Experts of a small language model.
Experts: 80 experts in each of 8 layers, a sigmoid router.
Below are experts of layer 5 (counted from 0) of a mixture-of-experts language model. Rows are named router (the router's row for the expert), up (a neuron's input weights, with its number) and show model dimensions 192-255. Each number is 128 + 32 x the weight over its row's rms, rounded and kept within 0 to 255. Numbers have three digits each.
After each expert's rows: a language model's description of what the expert responds to. This comes from a sample of Wikipedia text that the model never trained on.

# expert 12
router:131104103129184131093143180134194141107125080127126159139103126158140112120079140145119144161061034115085106158115092168138129140123112121141120164088160119134066120167175155133132095134170076
up0:111142081077106135122109156177137154103147134139100169128114144116166089105079139130091134150078106127169161058116118173120159106192162064134116134126131065092141148136111160093164150091174117
up1:118108151087075122145100110073119156094171132113193134145129123153166150130122122168131091097185155143090150134066156119073127155052193159093094173141114088157095103124128093081152152099098112
up2:099178118145138122099079070136127143155181091170115095117094101118095182150187104147117159126067164154171121087098149156166139113128181139150139147169106172149140160122108158154154129166173113
up3:133112069144088177000145167136189112103130189103110100091112158090138129166116119202123102128081086090126078154096072128122127136117153128145085089094155135152112132133143142184083094134143118
up4:081125162101109095133143174158170137106148121092092144124095092180125201134086128182149085100160117131129111166176086149145160126094153109142179151056134126167057171117155145203127141142121111
up5:117120134123132053155138137180094098095084121116134133105157126132170079088070136143126135127087186118109095163138106126099119137180163213139132123152128096139142183147112195124163095121167103
up6:112136169142120130162081162136135135099173100156074111085142089100146118109162101214138103149155101085152105141129121118102091175077090158124119159091132153113153122065194102168114086080158169
up7:174126111127125181151159171118157102126114091147080083128161148122117122061151095165165145068183140142146129142115109110177131083107142116135110063088167150142102141094177111156133109134111168
Description: Political words like Parliament, Senate, government, federal, and digits or words in election-result and data tables.

# expert 44
router:132138100105138153128153166137153107153106120136137166116173142176126166102117133139127164138097084078070106125163108078129078104121173111150100126091104096081137082174099113099109114119200081
up0:086146104119120142112085134140140171115144127119132185138106164067186092151107148134103116133084125118168145096172095129103149132175135097130130144171150088095158146137083130088184151174184135
up1:096095134065063112161081094085104153083117119114180160099131123181162143136094057133122100114158113149096166160067164125088154128099175131126097163162083131135108125079112112107145160111099103
up2:114167106159156096121134099131166144169160091151130086149110112094134175113147102159110187104102154147191136074128147161171141127098172154140121112154148202099151103087130183121149128205160096
up3:138107099128087149005139174084159119085151180061117082059090144057128125144150111172132109138094082087107079158081091087100100151113161132149076098118132135132088136153099122161093101141136127
up4:057141153077106116138144174103162149096093113111153163119091087171121100157080109160098118121165094126128121166150120178125156079104168108203181133090156139150089153104182167163149168165135105
up5:119157089104070109152156150168103068121122115077148120076148113153169107106110113098128158113120160141088098142122138089120138124173150186144156137144094108154176140179132159136120093129181144
up6:135153165109153136167097157133123099125172113182075135063191111118129126098152089170176096132169091078124082133119149124086074174063108117155103176071143092122180112094181134164115135080164126
up7:163128132161111168152168171120132071116115079140076097130087114145110152063152109161178104076190159176116119180123125063154130078094153107083114077117149088128114143112136090160128138142159152
Description: Final pieces of surnames, foreign names and numbers right before a pipe, comma or parenthesis, such as inson, auer, iao, the 5 in 1985.

# expert 55
router:129146109124074122157092102106138161097125106084078139130123162090112212083129166146127174179101118118099145107134096159161113128142147166151101075136095170141121176094197136127147099174139160
up0:117149081128102138144095134186123145139143132099126131147102136094183126091084146125129160134102129136135153075134062168144188124112149143141101130150113062121147132118107145114131166158156130
up1:121107149086052116177093094066114154101155132104177140119122116189175162127101126116120101098175131138110158119052132128081136146064173160123094122133111099161077090115140121086165139142075100
up2:119169119157139129110115087145172153163152087150136089105108093074143184125130086155135149096076186138155124084162127141182176138078167165187090129192110181096172113115136117153103149163155111
up3:155123122138087153015163178093157090093150189076094082087088172065141137143158128162108066140076101074130066173098083110127117128143157120132079097115159078174110166155104148165077118140166138
up4:093123162067132116133131163120184151084112120127136155086133104161102104121093108149100089102185095123122112141153166185165164106120146120154183133086149125160093170119176181182153140147125127
up5:118125109121110061137120152169070126097109106062127125111156119111153102096097120135132175137102144122099097152109057084110110121192165155170150132153100092147138190152124162131152112117176166
up6:151134180134112139142108176120175150109161101144076157057156111107159118115145099200143113145171092107158101098109138151094086167082100149131109190076162140129158138063185148141144114085135149
up7:189116119143105179156159179115152101142102127123106072124158119135109132063142097190160124100190145153155111147115138103166155106122178108132106062080157158143100131114146127153109129103128173
Description: Place names and given names after the, of or in, such as coast of Mexico, the island, Henry VIII, Virginia.

# expert 50
router:109113124151130070122094115154171123107132158083099110081170157159092216117106138147176112121123154152143130121144167127140168089124112103148133091115132148098136123137177159164199147126135148
up0:095122081143092108111111141161101094113157125111113096148090143087157130106116138141123152144140135136154155089173077200153176146129141166115148125126160076114122180124110129108171163180151148
up1:123112107099125111144093086112148173057135146087176123135093137186159142137074109125131090103170161150098132163057135114043128174056157133104096181142084118121101132102100097100146159086112100
up2:128193083162154083108087077148094143165139117178130102111116094085148201129170096183114140116096156151172125098163103170172180116090153138169122123154091194099156128097160158145142133171183121
up3:168096103134097154000144196131169134061142178109108079089114161067140095125127119166123099125109096087121073171116073126094124129136147107135049099087178127146102151136100161178094102141135098
up4:064090188077133111125144178121183130088133099100141119047133112193099093169105107147128120098152108134113107180148108175144180127112175113186165144079171118160119184127168156169151156131109139
up5:087138120117135079148152164184141062084094119101133091116141099120146094094081103151174144152087187137123113159121130122117133102157159177143149114195123110159147165135133174163127106143157167
up6:123157161124143164118097139133193146104166158172095117045170120078150144102142110167176147107184129102131075104128109154111111189059133111121089162106151142128145117067178103188145109063136125
up7:177145119175106190154152170077184100153094118138088117137129115143129117078132090160161118102188137152158132155132119127172129093089167109065105071107155153134101132126154117157129121149150143
Description: Everyday words in plot summaries, lyrics and quotes, such as you, your, girl, love, wants, knows, gets, driving.

# expert 60
router:139158111167170150118121098141160063141153111187142129169098106100135174117149091085142141153077135099139130158129134101078154170072087193126124130110124094125064121133183123141172094138108136
up0:065119097127109142128133148167144131117156114138116118128099115120160112120134138116096135154153123114149149114161094183131156151093107147152113135130138104108151165146108102117136182189181117
up1:128106091114062096164089105066110124097131140122165127147128099132154137084047117132126105097147154122110139177049139069068178157093183142092085145125132098156102121090110126086134165115101093
up2:127174098151159113121110093151139145156146085163101083154118073078138176129144107149111148106102125125172106113134130109146161166097114139172115127153129185099143153116127147154128133197162137
up3:162126081123082171000116122123135112074148179102083083098093180072104137124176140153104094114082109082115084126070060125085121132105149079128101116133153142153103159118094136135120109148162157
up4:080115139120163127150149181113124098060109125109134141130123118132098116152112119150104145106181136145134113163148124154177208128086109119199172147076143131148091157122157143171154136144111130
up5:095128125148135055154133163139127113123092098098143102127119094125150090102109098115158136129076184128132105151094101123075157113193107188133136131162071113145154142163089165116131102077165185
up6:121193119133147164147071120133174157117160128185080148064157077108162163100154104151180109109115123110118111144107105175070078182083085125107128165076171128096144116077198110156127118097156172
up7:179146131161118187172170165085145089134124102138099113139142108138097113065133083157154155081177146158149140140118124112122131118084158104098105096132170111133101120124086098179130141165177168
Description: Prepositions opening time or circumstance phrases, often at sentence starts or after and, such as During, In, for nearly, at least.

# expert 41
router:085107082113146153107104156152098136124147128138095126091141163117085169152126161188151100130132116104086114123122116143155098138060122176165100115145137090107125149153182112126165133128187089
up0:080106095138134156103107122182140147123148125112122151132101139104107079142129154124087150168120125127157156071150108171163184119133150139132134115149136075094204123143107139118172175181187085
up1:132100122085083095142078087077110171058155134104187108151131123155171129102100105149122071097170151128104127186067147091094131170072195162105073134139141097129096138094128109113139159134095099
up2:127175123171155119132134082145113173139152089162143058137099139068123162153140104167088166112103180159177136099163132106154208119123143122161140093157067226141121146102121143149122140124201112
up3:116095069119093161002134172149157118099143159084118085073088186085142150139143109158122102145105071095087089159087102117064135137124170097160083093130167127119102118123090145187115122136153100
up4:068136163097136132109162178074147147103129136110140185094081147160109148165095152142097085108171114131142113164151108184186166102115132116163155147108134122135103118092134143142150157161119143
up5:098156125113123099156104139188087065076103093070135125089102125136119111131088130064146151122118193146079111167109086129133133112170136175140135135178081085144141172174116149138174103109158144
up6:097132179127127117124086174138105158107195114172063117033174092103107116127171098210150109128164136091143076124109158156123095185085119117137125190085146111084183142122144125148129126082131137
up7:162113128132106180098134173092165085118128082151076100118087114116115142107128132136141091105169161179114116205124113078102144087080165120111162100121164079122124170112098109143122138097173167
Description: Token right after a person's name in lists, tables and election text: pipes, parentheses, semicolons, verbs like defeated, ran.

# expert 62
router:134191218129135145147107138113198147144090100098149173122112118130119168108096182090136183195064162131165091140135119132139095075148144157129073125129102150085095114192112129141169115155147113
up0:095101074121122118118071129166118146118155098138120139122103169097151102135136132101124170144161140109174148098140103144135160126145106073162117109183128129081134139146131147115175134181161153
up1:094096142088075094162095092092130151081151112148168139142141119145156141078128078140130089105124162142108132182079119105081153159081140176086093150145126131111096094113104109100113145111106112
up2:120157093160128147110098092119110144158140078168127068131083101087106162114160078150114168121099181137163104085141102148133159141119137142179104140136116199120151137119126132180129120177137158
up3:132099083098076176035156199123178098114149190085090045055097146070138124139122148162115109116116123106143075159094113126066133141129149118111106104110169131125095121150098147145128102171159138
up4:048094158094140088161139196094156142115101102127137155153107119165138160140089123140097080103135141131111099160166072161140141088106150136183131129066135130158069144097142135200159170123101085
up5:084148135129117070139149143154099086100118100064197080107110110134125102067096089103150152124100199143108088169132120108114118116172139214136169114180148153141162164163117156139132086159143164
up6:142126170155134160145101150124147153137178128166074150053154106129168138108140128172172116105150135111136108109092153153096081173063129092125113168050156134114165125094138105125116115077150120
up7:153123119163138174156164149124152088117087088141140084160152105149077148060105112165163102080165157167151129158109127116131124089077144101109121057135147155092100131132115112153107132160158168
Description: Pieces after hyphens, en dashes and numbers, such as -downtown, mid-December, °N, ″S, year ranges like 1999-2000, and NASCAR race codes.

# expert 1
router:141136112139155144106068092179110078094056112096165141105120118155140144125157137090164125143067067135080077195112105169179170073143080139143102154100161151082115123145111097170146105115132141
up0:129117079121101108156123135127123124103135138129088088138133171080160120118114177125119131107110121142142160072131101139177183149111123141136108123128201108090150146108145126080170154146152154
up1:099104132076069125154119106123143152058142124087181161146127110195170159104087089131120088085182171127085172180064129107093138120092178128105096147136096100154125161124092089107151163111104108
up2:118163075165144114132104071126152142153178093155127107137129107081141193164120105157112162090100163158156139093130095158188157132085161131158127145166129183088180135127118137146134127171196097
up3:144115063114103182004133182144138126111148181078110099062107152063115120165165145155117125114109148094118074158086063143101104146151145138135077115135142115119059129142090120147097104144155101
up4:064107181064090086083164169113160119107141111116108143094091118153080141144118150159088073104169108124112050145143102199156172091095126122192175162101141122158104174138145168181162145144096100
up5:111151054087083087117128112169112071100082095069130115101143121166162153149102111119169150144108147119072125151127119134114117138179160166195162130157136095161140176161138153119163101120185113
up6:112152163144147119120107178122175113114188134177049159059166070146145128117163105157201096145141144086118070145101156205094074178095102123177112167069192150115190124108164099147119117083149126
up7:163142133157152169151167167113186078108069117149089081151139101158105114060133096151146112134167155144185108148109133110165127071101147076096120080088171138119106117115133102147112139167114148
Description: Single digits inside numbers, scores, table cells and codes, such as ISBN pieces, match results 7–5, and medal counts.

# expert 32
router:125148070107124131144152153161158117165161144092210082110157117112097158146119105134150186137150131119129141191106092158130087170101158147182135145109146164094129161152167096171168143116111140
up0:092130062163145095136107144161109151123163102113108137131104125088158118102128138122118133130086165117141147070191107189163173133122105117148122105135119112083156138139136148123160174184107131
up1:094134135093040114167083079075132146074146137092152140113125119163139164136083114159100090094162145133087141141049096128115151151074164147132109155140105058150095101095143104081135147109083128
up2:121164085141133117093134074125155147167164067150094079124088109097124184115175092138104172099080161163155123090119115153126153154129148116172112142180130205110162133077124159148157089174157080
up3:157116088120058179000149161115146124104155195073117086053109143072140122162147118150115096115116092095113079159084089114112118144136154112123086111117176142146114150143096143138107097138143142
up4:066116158070064078137155201117142132086151120103140128068140098174126134189088116157102122091158081128098115136144092186159169131110136152155183177069179120160129167108137145160151153177102100
up5:114149084144087075157154159172061065085084125081141114088122123116170084087064113118144143129096168141096119181086096118124137140173173192144139126139136115149158173145125160150165126119206132
up6:134148173159129134149099172126168106105178123148088127053161090130136136130153089158154090137163105096135092154128141146084078166073089127166114176108156143123160132096175140158151135085115177
up7:196123096138127165164173180140160111139108129138121092117175118138105117078148087168157113100190132145183115161124139140178141101096169096123111082075182145118099125128143132143154119147093138
Description: First words of place, company and personal names, such as South, New, San, Microsoft, Oakland, Danny, often before York, States, City.

# expert 46
router:101210176093228129162137138148179077109108141095162151126101185148093182141090134140166126120128075125143130123119143113126131051124123121142111078143120100176178098158130159157146121133109164
up0:084138104139112115127109126163108117099154118173136119119088151106141131124130111141113127151101147150171153127149127145162184118106116082122111116172106094125161165128090156118151167177150154
up1:095135137106088077174121135070150128083151151135188141147113109156180136092108109112148072074175120146108128141091143118096195141064165141101083146172105107173076114086092114060138162160083115
up2:137164083172160084119085081126095151125125101195128061109097138084122183168157094129094162105100157172178112107115151149161184140119150122161159142181106204130125153098086165137144132146177179
up3:150121073132093184030156152140146106112171177118092087087095165055118113145191098160107141125123091105133099163099123103112136156113158090133075125120132134102104172152100131165099125142166116
up4:084100174114159117155153180147117130071141111121134149159121117150114137146102123132109077085150119117111095161189082189179144112117154111160171145079158106153104135101156154184167154177127142
up5:096141120134073064146146123129111052100084104079152144093126104152134107094094077112159135123108163126121079151129122139097112133192138204116174133162102092184147147148122112165127099152172132
up6:115135170148124161160105121171131104128170088168068173068183046118129129116155087150147081100181135103143095137119121204128079151119106124131112156078148111157181164088173107171135154127190136
up7:143159118162136138170157154128181099139109094133124132122151105123106153082111074123149114079190141142136132153104154088157129076087143082096102084097141112124134136128095107175130129150122134
Description: Words right after was, is or became that open a predicate, such as a, one, became, remained, served.

# expert 52
router:100097116115147112138154116151117146130079139108182103156110195146098136123140161076076120126139086139117162184163150109115135108087118178141141120142087096094119137150129124156178156095186117
up0:076124091126118099121083170184142153134158098158132071129097147119123105154127156117118130155091166133174148120134083133147182133120130122125134134108138083102152160139094134082159169193155117
up1:129077111053089124149093081046125177078148150097204113159174109152126141107095102159114088102163168131135143170065142100107166137092192169111072138165084085134118170104114116112125152122100100
up2:108169088142186095117112108128121143167158061165139052155096099087094183123162084163100184121075181154198129110157107139144191120082168130150137132146079193127141142104099147126131134161194126
up3:167102088133084190007173161135175121096146186083107046039102165091158131138131141153147122131107103089096086168096084121114101128112176113134056090110200124141110159143103149160112123132161116
up4:069074172109111111132147183110147126112115138146148140128123101177097141175098125148097102103177122129124122154157137174170178107113129089173146147094156110125074099097170140168145159192125140
up5:106118130097112093144154154180078091120099092077184115086122144164140092081113109077119159134152186136096103165083113122108111122164167165126148114140088106135159145151104159177158136117166130
up6:152147126123150159156108162133153159135181115110082119081158054101157103108146093171174132126180138075135091144123182177096090168069087136129125152126151168107151110077178083167105132108156134
up7:142162083143091164184147181125156106107080112161121096152158141147137157073136086167123093079210130140123145148145130108164133092104105123082108085106151112154142149124130128156113119160166142
Description: Dashes and words in biographies and notable-people lists, such as Name – politician, born, studied, worked, footballer.

# expert 11
router:152120100107100167147104144154156137177155087131099128068130178102122141132099148197130147146069150101064129119142085110146140139094121171121092112169138092102108108122094138123155087105083140
up0:104127092120133095129088114168137157113165128164112152147108158104152120145117160130116127163130136130129141080159107171145141135103130094124139126128132113100154175143122140095213159153149081
up1:086099126073109114162089127084095133060143143130185155141156134182167139127089104125154104105166156124085157148056135126096123154070169155125047142132132071162083114118088101120164160132095093
up2:134148100159123107097105127157128153190157116160117068163080125107130181132148138170094170109081159179119118090156085141146175131124140138164143146149120204122137131064092160156137106159168126
up3:144089108133099161000142163135118094094145189099097077061094139063132122123167125196125101130091120104113092157081089087097125143134131113096086104107152119127111150137074145165120128138137138
up4:085146161094149090121120181076162144094115120138137150127088100172138171163098133140119105098148103115099103123179067169142161079092105119191186152091158129122064114072133155176135150152095089
up5:113123115099090057140138160159097103079078123117162141095166121130141069126093101101130162130073168135096108147114128150115151136206155192127124132141094109140131156183110158132137081116175137
up6:134128190123138114135099158136123151109176111174059135050161102102149120120166081190135119129149113075115086134155139111098094192085100117135106205051150114105179126068138124195139127077111182
up7:187120092156100177151145183111167116146100125155079135122177147133118110082147091188145129106184143136149126131121127140186159108161158095122113104071167137152083114116143128160103128158131143
Description: First names starting personal names in lists, tables and headings, such as Mike, Peter, Samuel, often after a dash or pipe.

# expert 26
router:121177122146225110128071149166137084148113127128137117105108146096118182113173088175133163122127124119149137130124118137136184108109125105150090099139102158151133134155099098125171133127070152
up0:088143105140135111126054133158119196119147116143088142154120165078145095093110156135111156158151137137162138091154046152150165147086124121147111132150151113098158156125112122103157170156135100
up1:102122112100070083163102102040124145057155120120190105131126136155151144116076076184135088105127151149072141188090126100057128163087204155117097157139143108116127092093112141113145163095067114
up2:129152100125157084083044085124143172173131129154107092152132114087148183143116098147120147133108151143185115082153127148177187155129182143189128112124113203122160160096113164124132127198161130
up3:147104096081093177043142186151137134109141166144115052091101172083148117108131131159099124121064099086112092164104092119089111104143155098121058101132155106151066129137108134148119112113130121
up4:066105160069140086135135145121183072133129135133146153142107109169082125135144125154130104114140141131144111147155082166148174125071114122165183125078132123151104151114148148153162146183104142
up5:105140107140127085164155133194105091073124106058143131087177102120159095117091095127142159111112173139101111140129118129107128110176158175150143157150094095169120129168128164124153100128123164
up6:114167177141128141140086179120131185075189112191084168049160088121179131104161086158165115117164096095136097159102123180105079149075113109153118153088140108144169167108154108150142127077129129
up7:158134129160136138151135130098160096129112094127125134126188158135121151073154063148136093101198145152150137173176094102171134089108180100121105075070146135093133185142135106174140132148133165
Description: Prepositions, articles and possessives in running prose that introduce a noun phrase, such as for, with, of, the, his, her, their.

# expert 21
router:138193177162140136126116103131211081094084143116115165180124074130111164079112127082133160149067089113143118189124126129131124105088089148161091163074137077168085121146106122180146096121114118
up0:121143072103117110144115207146100142106136138101090146156106166087165156095155133140109144159073134098141150083122133179169164121152143093138125145131172078142146158142100152068171171151166146
up1:123137122099099117162088130076133140054128157126177147117125118142167150098070086134103106108142164119108149131050129098061162180068168116120088160147115087148106082102106129119127162122073096
up2:111161098157143098093115110154137128142148065157139072161088088063123167117191107161101165111084146163133083086179105160192186144080150123168144142126121160153144110089115156124139116174155093
up3:179116088137101156000130165134183076104161189087101077085101128087100126152121125166103087127107109094113070179078059144106116148127134129126103089097176139162119129139089145147095078173122137
up4:047104163111162146139184213090169127076120117128147158116116104170116114184100138149128143093154127119098111143184120162149185111086138124197163149067176110140034164119140150176153151186083107
up5:107116131142106047134151107161085037150085104058184131090101106145139080104090088100138154130118160139141094166104142128067117113176128188145153128152115111133117149141109127154147060135169160
up6:111194140155154170148070156125138129082180127161072162050197080147142109118107102169163174125171136116094108173089154188107039156098108148189111166093186126133158126093167096179129119082174132
up7:172132121154109177173146155096121099123105103149117121119138095150085133075125082160158133106142144145119139166118132098136158084101117141127118071108172105112111122141116119143118168160172168
Description: Middle digits of four-digit years such as 1953 and 2014, plus word pieces like -s, -c, and words like most, relatively.

# expert 24
router:075171078128090075133144133174109095077109098110145186077118124130122172101119155112167119107093134148088129169158064118126179119152177171108105139155114080156129149137100169176143127079194146
up0:132152090099116122129117117139142150123158125132091145142124131102141102119141171122116131156116151125125156092178116149123171124154123117136125132157135083083168195149088157140140178156176170
up1:123112148069090074157120089065138128069150139102173151131132087132142146108093128131131066087164129130098129153076159113071150154059174133112076158154131101159138106077134113067135146123107117
up2:108171066164158124115127114163133192155111076160148062165114107103130188124153114147110166109096163147169128090157126137171193129090175120136129145155127176095135129111107122158128142127155126
up3:116098087121070166001143171138147100088144186075135079076102157058136104166147120159117095131095073097101086164111088116098141140132147138131084096112180125159117170134108159159099084160142142
up4:060135156091118120150138188117164143072138102089153147077106101189083145159091103156114104104156136146102102160162115143135164097119148128175194158083129083152050178122147146217147133139156116
up5:099141105131101069159132158148092039083096109096146111069121108124132116132080113107148140117105159143068099144110133116096134138172154200141145126173114105139132171154134158136142111105170175
up6:100150156176136125140124158127148119120162121151080156070136080136125120116102113170133104128154111107106082129108141156079071153083126118131108180075160135115166111066168131135100120093145151
up7:145114139168102174147158111068141082103095098152090145109154122121093120068146112172142117090148140152170161154100083123119106092127156112084106107134166117124115176124120108139091137176182152
Description: Verbs like was, is, premiered, published, directed in sentences about films, books and works being made or released.

# expert 58
router:137155160119121136104151121160171157142132094105114106157113137123092129087070157104168165112074120124148113173107142102130132100142133152140078110122150147120127133131148164178193094148121119
up0:094152102138087157120096124157154164125166098122111138133104132085174108109130155114110127153150117128169158081173106161143168134114124087118137139159149114128162159138131103098154176172136114
up1:120109145090090120152099113099139167100160148113169137102125110149163147082085109145130120090146163130087154173031110106089139146084183134127070149160143125120113117092106110114147119102084127
up2:103166114134196112107122103152147134154143061147140078172112097091085194112146117156102183100094138149183097071169114163168156110099205119147128131140109200150176115109102154142152156188137094
up3:165104081111099161018157181126163115108149191100119081079116153082102114137105128156119104123085105100095071163099094118088134126138176109121087087093172120135097142156095143167121096136124105
up4:052135197091097122123145152099139124081131106111131172133088111161080119129071127165098112113175151130134124142129109183154168077129140109149148148104144112149125181094170161174124192181148146
up5:125123127135109076160137132129093071099094117068173112116138130164135081105084135104173169149129176135091096173121114129101127112164151198161162118170134142142140134164136175144155109142185142
up6:133135154125150113175104170152143149116182117156076141064168089100135137108125106163145100128144118108160087162104146167092101140082124127149107162089195116115173125090171135173147132087137167
up7:189120108126111174156159184104166110129104121142119079144161117130099127066154114168170117089152151142153133164101128118134139093098160118109103078126164168111117122091139130199098104154134176
Description: Starts of section headings and digits in sports or statistics pages, such as ==Swimming==, Round-robin, See, Population, ===.

# expert 18
router:109150100145126066107068110131114168146098121078142119095094147134114127135100201156125166123173105106137138110121047155104163149113147189134120162126127152176090128130170148160182121160172196
up0:094125076123154124148087119162128158142125122127128126160096157104163076123110144137094156155137128151146147094167099193136168137100114103168109143146152088088145140147110127104144181155149117
up1:113123148114094111154088094068133167098138143116173127136121092164155130089078137118134092094181150127085136194051100117087148160084149155142097153134095093110075093076119114096124153117108120
up2:119145108141141103079096085119133156176126113151128068146138135100123196146123087161137176114101159154158125080171138131191186162111176145182130119145097215108179161107149141140143124154167112
up3:129105041142082207034117142148161069070152181070125073068085186098144144166139122211099129144129145107125100146087097152087133133128139089111072118137157158148104160113111148180100108150136109
up4:088143178098170115146179178113143155125133101088126155113115130131107147124109139144128098090154144127077094160163071175186152098104140108195147161069102096157070131112164145177153155185102109
up5:094126127099131057162173150191100087081075115066190111135136112128160075085088134108155139116086170128129114125116100121098128131172140192115174143160103130133148138158116180148159104126166163
up6:114167156141157168159061155142142151164096128162098144051147076123154132111150137170161096125096111082157104145082129187102086167127132176146096160097140127108161093104145162188144110116150122
up7:161122109159093186163118142115140117141139094169103105084149113112111102103143052136149116107191128152141134142137093129159146102102166105130093108093171097110129162143134121137125143145165177
Description: Prepositions introducing a phrase after a noun or verb, such as in, during, by, for, with, as in served in, promoted by.

# expert 8
router:188138142118128142129133105165171125100081099158155156169110148179094166131114130075143184152107128081131158156133135095116094101128142184128105127117107114205119122128227145125142113156177088
up0:087100072134159118148122123179111112133105123147097155164105177073134120116129150115116147128098103097153170061168116183136157117109125118132122134134157078100161149134123127110183176176167120
up1:120110144115068137170112092053106171084165152118153150117140097165175117110095106135111101091160141144106136129055122134094149165105166143114075159117136083181079106103131103074114173123093109
up2:114159075155142122112104089110147144167111091147110074133098121092125209146153097149103178137044137120174119074156134159142192137087180129144148147134127193112136121111115166123114122198146112
up3:169134074147100188029161157126172100087140195094111089077098162079155120152137120179144106121106101095107066171080080141117117130142158106139054117102155139147106139144101148164097098151156117
up4:092120181084125147154136172130157169091132100080137174107095107182094119150105123151088131097138131131088095139166090185160165075076124131195150160118136122155086134096149137184144185179147071
up5:105143102139159080163159160181093098091064105078135126087125118138143095096092129106156158141101179112100098147101104124120109110182128167162129115166105093149129157168169212127148101141167135
up6:128166161137159139155110156106151115086157152175083144067176082160138113138170094159169103148165110101150086152112151158112083163067107102137103174053160139127172126082177138164159123119138144
up7:170132122157119168164151181114146070138070119158099070167136104130098143057151094187170101104182151145139120145103153095151157105090135107097107060121169144142086132122154129163115111133132197
Description: Tokens after "born" or an opening parenthesis in biography openings, like the space before 16 December, month names, and surname starts McG, Van.

# expert 23
router:113105203119166074150105137119182179104053161180135069131132164134077137129129157140099079128125123120119124160096108096096076147102145104147142088114124084134106167158202169130164074138138081
up0:091113096125118122143071123139141166114194117138102142166108114112116106109098138128124135166086142129163150075149112157145169130142152111146136178178117065095149149144118154114165196130193112
up1:094105138089057082178022102081123159066181087118210140109148097147177139133094089123121084151160152129091139180072129157084133131063171156100090141125082102143109146113107099115128158125114102
up2:097139095152165088111127079149169153154141080148104064157066118069118192137166111166075157109073159175161163101127083184174152137093160142129124140174104188127121139082130169130156124168156102
up3:142118076147084151011111177114204107097144178087078051089117168074105152155144147173130105126077077098103078172090042125100118127118165105129079121153148116127121148161109162170132090143143120
up4:061121161092055123147132193093162145082123106110132156089100111172117119152101133165068082102163139131058090142140140171110164108118108096206164159104142098134103106130154171161149131172120089
up5:131135127142128065151136107142070059104087122087162118096125127153153104116099096089131135149073120138119122163148091119126128133171145184175162109163081099122165162162118158158173099132191136
up6:089156147128111135153111171120124147100185127163107140029134074107150094126172104163141125154168140094146085171117154179098084177082074143148117163098157116140146116099147098163138132104159155
up7:156133144115126161151148175099159077118078111143117081135163119168086107079138076188136098103190138154164125151139118093173117080091145095073121063124152133139109115081117106177109113146145201
Description: Digits and pipes in numeric tables, especially sports league standings with Pts, GF, GA columns, e.g. 66, 47, 25,000.

# expert 0
router:102138159138139119113086100156153118094085146144103131119126188104112173077143153134152154116087141118080091136140110118128132102079132164113136127160165074127159129163077190136126043171110124
up0:106140079130101129107081158178110130131143165127077145126121180098172110119101194136081136150109153128144169083102106182168177129141121110122127120139173089103155142115109139084164137146178117
up1:108071154085073098163096095087142159069140134107141166075115103192178138109087106126118084077150170152076151152084143105080138162086163109096103159143122083166098124087098121102149119117087083
up2:115146115153146121106107075144144112159195081151057064132085096101140177139178112165084155122084160141167121109103112170189139093097122136161122147168112204115131145098107134129118119178169083
up3:147116086122102180000149187134173135125132191094098072100105154079136101136125142153139104122084102102112073143119055106051123144114149102124093093121141132137099144158102156195103092137146118
up4:066107181087109096126170205117167160097125143136151132093126105163117128151108111162113076090136123095112086170141107191142154121113138123191173151078164115150113173114155175160159118163108090
up5:101145124140089061148149139183145103134107100075122081135168099137144076101094112114166130133089183149121083173137086133125128128167130191155139130170128108169111147179126215124121133139170163
up6:144143181131120135130081136108146142096151136191091177017129096103136097112137097155146083146140101107137106152107148139093076176090106102141106166054133146102169100104158138171098098070133151
up7:147153139146095152145152139106153100115108090147066102118140134130112146060125098166164123073169133151167147156115109136171141096120147081073108070056159109099132136091126106133099132142157145
Description: Individual digits inside years, dates, scores and percentages, especially in tables and lists, such as 2019, 1915, 33.29%.

# expert 22
router:085151140091161074139169115152150075102151145075109116133161132172142167130088118219142112110100183139109123130117117080135141082102100137122132130159118184079083115162156130146191124141123160
up0:088116118122128107103077116186109147096156132122122123164105150096159088108124130123109164153137117120158156061177066163136173181118138161181118152134175076099164155153124143083177168134150114
up1:118090122103071054164093083079122139082165144105154112135123113147144110119070126101114076103148155141134130182046137098130157145093169164096089155144099084159098105089127114086145139116128132
up2:114176099144158132099109069157129120191145112134131070162143104102158169125175112165122160112124156139166121086158115159181188142067118131138118124165095186129143136115125115158131129207162154
up3:173107120133105143014173147130157102086148176087091103073089135075126106126156132138124110123090079089131094170071067117106124127154141110115081108131133114138078145156085163148100061149140108
up4:074116186089126098153157156145153126115129104111142126112077102161085131193111128140125103097163141144124116166157141159176195094110130102191183128103125125156129158126139123156147148183124190
up5:103170103096134076146147144178066052063115125084134089128134116149169092099091112136179148146084191132107100204086108123129106116154139174116149099163110109125137190164150170193157068127123143
up6:118159182145154159143066117125137148138174099188075153073141078132144141108151139146163105129179124074154093170097144189082084157064076104097100167110179074095122122093159109200147117077159174
up7:154142115157099139142138165106162100112101086129112123163140101152103137063136099177159138111187149157182138177116109107183121084121160069066078073099152118126098147121129118156125103144147166
Description: Action verbs and linking words in plot summaries and event narratives, such as escape, refused, tells, saves, leaves.